From a checkpoint of a small mixture-of-experts model trained on Wikipedia.
Experts: 64 experts in each of 12 layers, 2 picks a token, a sigmoid router.
Below are experts of layer 6 (counted from 0) of a mixture-of-experts language model. Rows are named router (the router's row for the expert), down (a neuron's output weights, with its number) and show model dimensions 0-191. Each number is 500 + 50 x the weight over its row's rms, rounded and kept within 0 to 999. Numbers have three digits each.
After each expert's rows: "raises" lists some tokens whose logits its average output raises strongly, later layers aside. This comes from a sample of Wikipedia text that the model never trained on.

# expert 32
router:306516479499460515473540557487501564441502573458498466471558558528495484528524478500516459501513547510490525499546533539404483519644512449478487601497457494540561455517479563479502539533456530552554563464478569499429508523436480471494429465482528476461506533501449435505465573488490457458472517497529584458459549474540568549365529468461383531468494443557408526474559508483520498542519527460439559545523464482514510521522551595487535421524537536522500512511469527550462544430453480576458492522432395533435463394507460528439468364501631383392546463541549370463487556487476506460
down0:468513480525498445515561485526537518527501486563523472460402504494549544506408404477535577543481450493507486589470479486498565507542438563509465432479450498478470511542502470478496531437517429371412580578560581571514435446468473432441544462593506535523510522543539486509425526452559484501552447434428482506533416449488614454415506613413521444439402459586472502468471408457501438395409527509465483456496536560451449495520652524528489518479525556507488550478494462493565554473525400631517493466559437546540452585450498494551482530500600497452458470429476469472505455511495501519
raises: " Squadron", " classification", "eneral"

# expert 44
router:499518393537401489443545530556579494483522485499482601573553409501539481560460477515519497449506534489486510503434537489441454510538471539489498583491503539586517493498511558517450541536446608523536558514549451488515503529526504404455490485533552509525494517473434510499568557455385426552495548439478455535507563546481516502578546454484446530532540461509457466457495426401464476521503458493448479599548355545437527467534464531521503476564362599562572484524402462499495519515513460508510500535514419620484524556464456525480265476463547508556408516533524502500489450497434552442
down0:415508431429548531503606497503480541521457519494471524588514565557566464525461624439556503478476498540478510478566485545551482556547461578532532572412600534507504459576456458494452461489470511479477445543442479536538537517562440501482411548436510510497523512542459448465478409460510485619592473460478499545487609431510441453377554500503457457461459487519524378424507480510501550476530461507493458509442572543514519555552502483582502456531498552566533446512533453566499475494593607476469506492694517499464513618458527554518548501501519463465529455587499461594460441435469445454
raises: " the", " ", " all", " his", " their", " a"

# expert 17
router:517468501549431558447434499560460451493458520491390417574443415478432478423578513523533500586505528508533535459497594509467533569411612506467447433497482439452485453489465532488547562509454473585535545529569531410428529476540503465522439517553564498399433523509464535579435534509508427546450418486501508499470477463606530457503553468570474336511473425530554568588567514424570558540530553509443426561480556471523453538484543552510527456496489566479496531448503446535431564485464472526468532413512474602499427552429450525445463520441449509568576471519527494415491526544477520544
down0:518494463511471573502462475597621493531595554520513550581469524545460454444574417489501451538535546512480518496376403511578529562479487474496494456543466470448552511509476465494537489442478408490601601503461511472487500542402512436505514465451548615540466449517479448500566513542536526549523504501542488566388512449456410510508473479420578564453485557503377400569507527480463451477500559539523555466476435528403486547580555574529481501559453538534537530425507513476524442536548457529428506532556521522489470450439474563505582586543557508426550366514493497599509561504438558509
raises: " in", " (", " of", ";", ".", " "

# expert 7
router:517486500511480502523478482589514491517420533486455507419516564467524487407413581568564464425572571591491488530462502561475425523475567434521520492442592430556444484488356461545501526507437568472546473458557389487536511426393541462495413540564553516456517478486484517532589570430363427520490584456547477525514499472509523478508563534460525554618455458470506448468432470493504458367490430496483468533529598464572463504517484572438526457437515528530524493598521513564501559527500421454490565523378463549448538532485504539498478522477520441522451483533524485468453418478576522451
down0:425562462400446515553455511516513562404473470491479507510517445523490586558536566477476517506548514524565570452524489592449510500516530465499415475538522432483499510476460487504503507526578544442403465470499512393466626487473438567504622539484486542451479574454488449544487515538502553475443491493465558560480383538528469524509484485534507417442461548382528461462450450537523466533463511546563530483475482488557572468495564488493606476486515559578477426476543485521539548513595470445572480459524628604445488534556489490510366472483620534508529536422597521527516533504475659500
raises: " the", " a", " ", " an", " h"

# expert 23
router:440423488445418533456535476458504465502532497442391478457581528521462465453556459597577498589558497592535523542561537503511523553509527427545464480405456491496531508473480576524436525533477574581603546509520479550468581521411508532511466513534544432492445529542495554559530554443533481589422461426515482515535406519540491548543493518542425416516463342522548549488543548480455449468521535406407461542485591513521454567569588543493525500524545561496507530562436509544496537486379541525532473541549500555460526440547475585461536538390524442470524512505499548451447435403456511560
down0:490530608524502551506474563518471530434472410465485498447446420474638448523542510420461538530435440470544525428515454548544583543460554444456418506469537527527565475544510511515487576518446541460492547503468501454609549527452432491457495508508496498440515394383510462462434471484510578517487489611520415496482425462422500585435561507594499518554466404532518546541498542552464480524442431444498571583502573532521458481390495586549480504463468547498485371569507605459468552504553462487475545463422542460475552444490487526484504496529467531433444463537544498559456510379552443443
raises: ".", ",", " and", " "

# expert 53
router:627479493492452535427579542523398633508464557480523567458637431428462423441549501507511473540542533553520465430535545483400476450525485477397404535486457481477520463495459576481518545557460461461509509443431517545459467465426509468502504452440546539560448569510471471539483507496409512441462511501487444453497480559494502473427541502515490442407502436513481515519539548492462426480464508402399473586454435447497525535582534497537511405448508561480554489538387495535575475532502535525455495588449501480484489500525417646454506435481442522444536390540606480513457503486476537443
down0:418508529397510467539470468509496466514468534438437509580453557477505490477375487489407501504490564444505491524594521599489565605532455493551480540511566486552420347463453400559548489600481519485496449520586398419468566561516512501466501421528494522455516475494586353523472474473543442473477461454534586514453513466423592613486470490497501523450458473498561513453503528441585568525489476546512536512504450583438566527429492573457469492490485544480552570463466570583478500477599552530481476514459494546444505561538445403492543474525575506563475431508442502443512515478551524469
raises: " (", "por", ".\n\n", " =\n\n"

# expert 58
router:513514513511513501443489448613537520456521491614492471550554534443562533449434470450547450536551547457481477544486512528471476500557544531457399415342421539493458519509511455576526472508479503572517599536583526479392544475507538481459493448553485479438412480414511473504539509460435434419522509514506495522420534627477447550499633595505474503555472454511503515476462467538503430483536550452478432477676543423491512491542453510513505491531490506506487457491464543504555531483377488465433519561546520490434492414475410559549388537507471567451464462534518401484560520447443470495
down0:439508419560456542534503505498449483569429414485485548453413536581531434559528538555390583441445534623558405560459419560556514416506483476519507504577530390575522466530550472641492515492526538510420514546427498500481499476508520441482442439503558476455513449478524511463473424578443518551506587435543517396543468514497462400491573494544496443470439504493534503432542564518573476450453589473523504545443554545484460525462491460515475471484430454544482522418489543575378521529446496514524524531470537529493535554483441573493487452447499490525498544392514509431624543453554511559
raises: " The", " In", " (", " A", " It", " the"

# expert 16
router:449539484533472508423511471498413560554446508512452547456486491544518443519433610521499438519500509516474536531485459490465494525547527536466572522425375438519601454499522549504476628440454475512522519512553524508428517554578470482472492554438503488406449450422519448561561563480446490516433499478488526464509494510526576519454538488435447427509465370511440516437477460582519518526468591492522441501520445377542583444583505485539522347549473514509556524492543605565483505590421483520507525502441557499443551474526493453403490519518474378480514549533633465415550403487511492512
down0:437462445511560430518502572601557519425533455443475459487517461470474416522538594479446473446475490490587560461397495573450590604476455433457521551502493436517469574514472421523447529457550466538507487539526468540450489421523470460502532510522524565477452505477484514443488599503432422473509511492435403554561616501439450546501427491561424420541467576464482454498526425536449477461499526507532570507512514491486497565418462569586449555528555504482502469592483527438525486545547447437600494523434488529457437521460606479527543579576485535373450554487439500498417445404530449465
raises: " L", " P", " G"

# expert 5
router:514479516553523591480527472562513611504524537621409459642503465519501522467534591614512418525490500599549529476495525555465482482512485479567428429481555561518572458505445466607577484554477488447530540436428483606428542520452466481538387516478488483580553551488432448626571508505450485558452618419519475490530559482529487548455588552549507462480435469445485461506528577517501536550507454508507483568516483461492460515478548474533520510459532579500583455534448486507430506568553561502499538490516478480453477483427372555476460527492510521433416418580609510505516487510471514495
down0:465598540458468561555437601463470489462551479443574544588566620552537423513472486489466475482500460572492507537560513467485510557495472569457468529447530540545541548483478500497417551499452474397482548510547505580468435508509538549434575496528421538464385478486571409467494480516450467496397436505419422540499466586473507514485486495556651537540473508550507485428487483536478519490504401509464411510513516520506472512439443532599387457501433508492428472495491445521479481595489552603428461424529491520472428543549536404555550522535552487546429518394466539507488526518490510621
raises: "al", "am", "iv", "er", "ine", "ie"

# expert 56
router:362502505501487557488553516491529536446483506451458426493560588515536462552519466516549439497479507575492482517547514531444462541528540365461514541479500511538540455502486601489489498568452522534555525446472553506407512495414484486532422444455476495416473499508473469537447547498489467487477500468552553414472520526555588525452534462443389539435480409555447508457548477487552488514493547470480551544524476463523466508563528569508537350574513550487525500487480540564456538403433480588444479527457400565461462413568455517459461356422577398362546479534514384459515511472546487557
down0:530483447540480536517569480498554508494565497567362484542508540438411518489508534558458537563580476522498506599447425504469533512565506361444575459431496466469554548496533486391529540478509513468522429510499535471525532477497630520538459479424491565478543447504469451539542503487551515600447489439462499495574555433464443513492509516528514608421557544477609464462452391601481523469460540577479456519611475460501490504449559506432550447621532515501559518597447492526440468449508454490451522552569553590458473432487523442497446480520525563522579506587503450579436573491471503464
raises: " Spacewatch", " Lemmon", " Haleakala", "Gls"

# expert 6
router:512467469466464551399488463509562577450495531581464511556534496436508475443501522537527445549456422606552579444530516436405542484558513404477491442508476471579534454431454522476495535485461492555598496472454529425458453478426539489468518488534472438586463485424399505505635541467457470644460462451530493514420412492515582527455574524517438394516386533560580525494464502495487528434603485553524484567576500492562490493451441520531543472513509582517459514436462460500489477531490534520483482492495512462515488587542397432497433554546425480572511459523589503431465568418455460531
down0:535628490485512552556525492473447453430530527435449490573529417552587576547654585476503560510561421542491565509554464534521535507471503567496497572504528439485556541491510466508464520544529427512584581526512510487396473550550569467589419514442509502427437457552539470541497463473467395561522550536505465408485494499470468447535479509448535443411520585506474527531510508560558418524551492464508514496368483524508406517564476535461414518412538441466556522460410496537572437510540606518484386421452480466586515408554505535471523529450447479461526508501519484495550461476476503578
raises: "1", "0", "6", "5", "8", "4"

# expert 22
router:490402521510402587486469516554494552399539484497506440534550485533512455497436569475498486530477432529436554458457486518468461491511571395462468449529499413481599433518481554536451563558445504485508521483475492581428524548447468423466377488481577470555553515438515418586446542542584497502469549521459544493441497378503598512455525513410463541467419440486414466469609474467505474527391436563486516506512520534488477443548546499464564469454549497526457483489516468488473551482386448529453536556440482568374470493546426526479441403502513470463495511547539364408509503466517483451
down0:563461508479510440503476487611471548496470545445534497566499491455436490544489487566531637498473524529466514490583509478593420582489519473441549469491461489491544440376412533554510476537562422549453400514527501429519493501537504475480435430511502458493539528470488533512478435431557577509525538550586452481504436446501403537405450564533539529479546404615496496602457528496541477522495552500470476524504536543526463620407501393534514544456477495542412453475560476502469490548437616471578481464543543562577510456509549564522536510509413386565522445428524519552530584554537444512
raises: "erous", "omy", "rome", "oga", "ufact", "rance"

# expert 29
router:545499339580555490460484480571542563478429520425538491510606558431403472509634480454538451491518530467499511452495546473485412517485503554531462487489463410576489440476546542480433518332474496488499572483549558582523548487478592401449422612492507429552493519447457492465457530505488517508501553486576435559569489475530545553589507557463570442577517508491488486511434541491518453506417490578402500529495433501527495531519539509524577533553505541564492519561516495551467540462473465455505492413509577499448469494556455581413524498498531512561419390524546542484488492513497404454
down0:390554521585484482429439455450640477471548578497558459547544532421506466517537444498546499502499415510504473514566470531477611498439505521489547507508550446451560465420583527476436460429514502633445446503537516487485458548496546512498587496504495533610603487492617543500448435546443485531512434450467507507490517545553565545461472479524502569509443508562485490455438522558502583495476527674619463420579496522513409558473482521473481490544521428467444498517480524537524565510547391537442479479458431469545471512503463422514605450518523466527450508455461461498437463559502444569
raises: "al", "ly", "omen", "ma", "or", "r"

# expert 50
router:480516487527472523503448495576435530448468481413591479564474577608524520457486509551549408546427447561468483497495530451439479587478563490497475454434547439586590485503521491497623450470370580530509557484453463484452429537459450625503495532493574530554571548425523499554555571529478483459541524538514541491528429516487546511493562454600541464415564453499483432466523603392521553570415504530456485493477553508454464448471487610463486478432591548532490426500491469564563502422579492483414565527482508481496539461567420523474458480517551561468545487515608518493556490470498469445
down0:420511455473425430554491469415487492525542475508551467577566521440452397360378501557441521467465473549564505513477499448533500472489605417581479447496538574482474475471550449483490562586544517466492500462463526531449550445480478497475490474480498553568485485515546578361572498531443451353468526545525526464389598503566455408456481507484476442484463465505401480470532416514562552470532487488445429443536466487419513536424632496514466573524547530476497478481524488567495393523481463500506457485556487495475410493493506365451522562483538512472462497481478472520511581489529582493
raises: "ers", "est", "al", "s", "ib", "er"

# expert 13
router:419519484569498539436528501464504564559493506441509478484564524508492499506517460479521478507504476502507471528567471566439447484556556471490501569528456514528593458443513626473518457452470542499579523431472509517363544475476522426554433539523487424493511533484474457444433539519494422471485506483516610382484453495526606518510517515411467526460449454550416489427534522454544470478489560512437517575491417430522484417571538588549525371614484547451540487546466553579447614414440486516416473459473474601477478516564462513429466468445511426468560384546556416444542530467510440521
down0:489454593498516458465539524516596566555527414473485456506517492422506488545504549413503480453482501519528537552505520513451618532515521524458483429551476454381530574560572438536410503466588422467429493539514461426544431410494562545459490549507497576514555478450461479460526563551493533547430509426456538455548409520504517544485410527432533494504438546528503380549521434442456535536405532519561513517483448397422475473564429446543575553525561504452535569535569423454486520509609453501453579538483521478498543540525473541412483480529512439513518474483486423468537537604614456584
raises: "-STARRS", " Spacewatch", " seconds", "},", "]}", "erous"

# expert 8
router:435495443481516581480471463473518506437536550582530387537625533433533441504482592494481416542565466614461520506446536540542437629580559597474472541470542419514538446488453536412502517390460630503477536461466451481548542527448512448499450450484520473483510485445495488535511532472481520532542529505389428460568578470478521526410534486443483539460448436624517461447472520554589402461566480489444477488562533493503507479482601542577528467453496529512477498437481519538541528513490461449493590479494400545439539477568456544431484512425455497479567471535526581515516601463465479472
down0:550549518482451485607543484519559471507449525589516437550512372558563481576506512458508429552464585463492435440460522553506482488412558548494505552496498487411568445459470461488555484552548514515527515542386479540496448394508440513469566464474512550573477509586505608483470486476559483445543539526529549545598529484432552562568572480463594499559502496532430428461539516527579466431491616528567479545453493505526554597473531521419537544470395450530527425436541468536462425560532400574467525543506571465497515520441575528547510515506453423460514465430547564545463481527497478397
raises: "The", "===", "In", "M", "P", "On"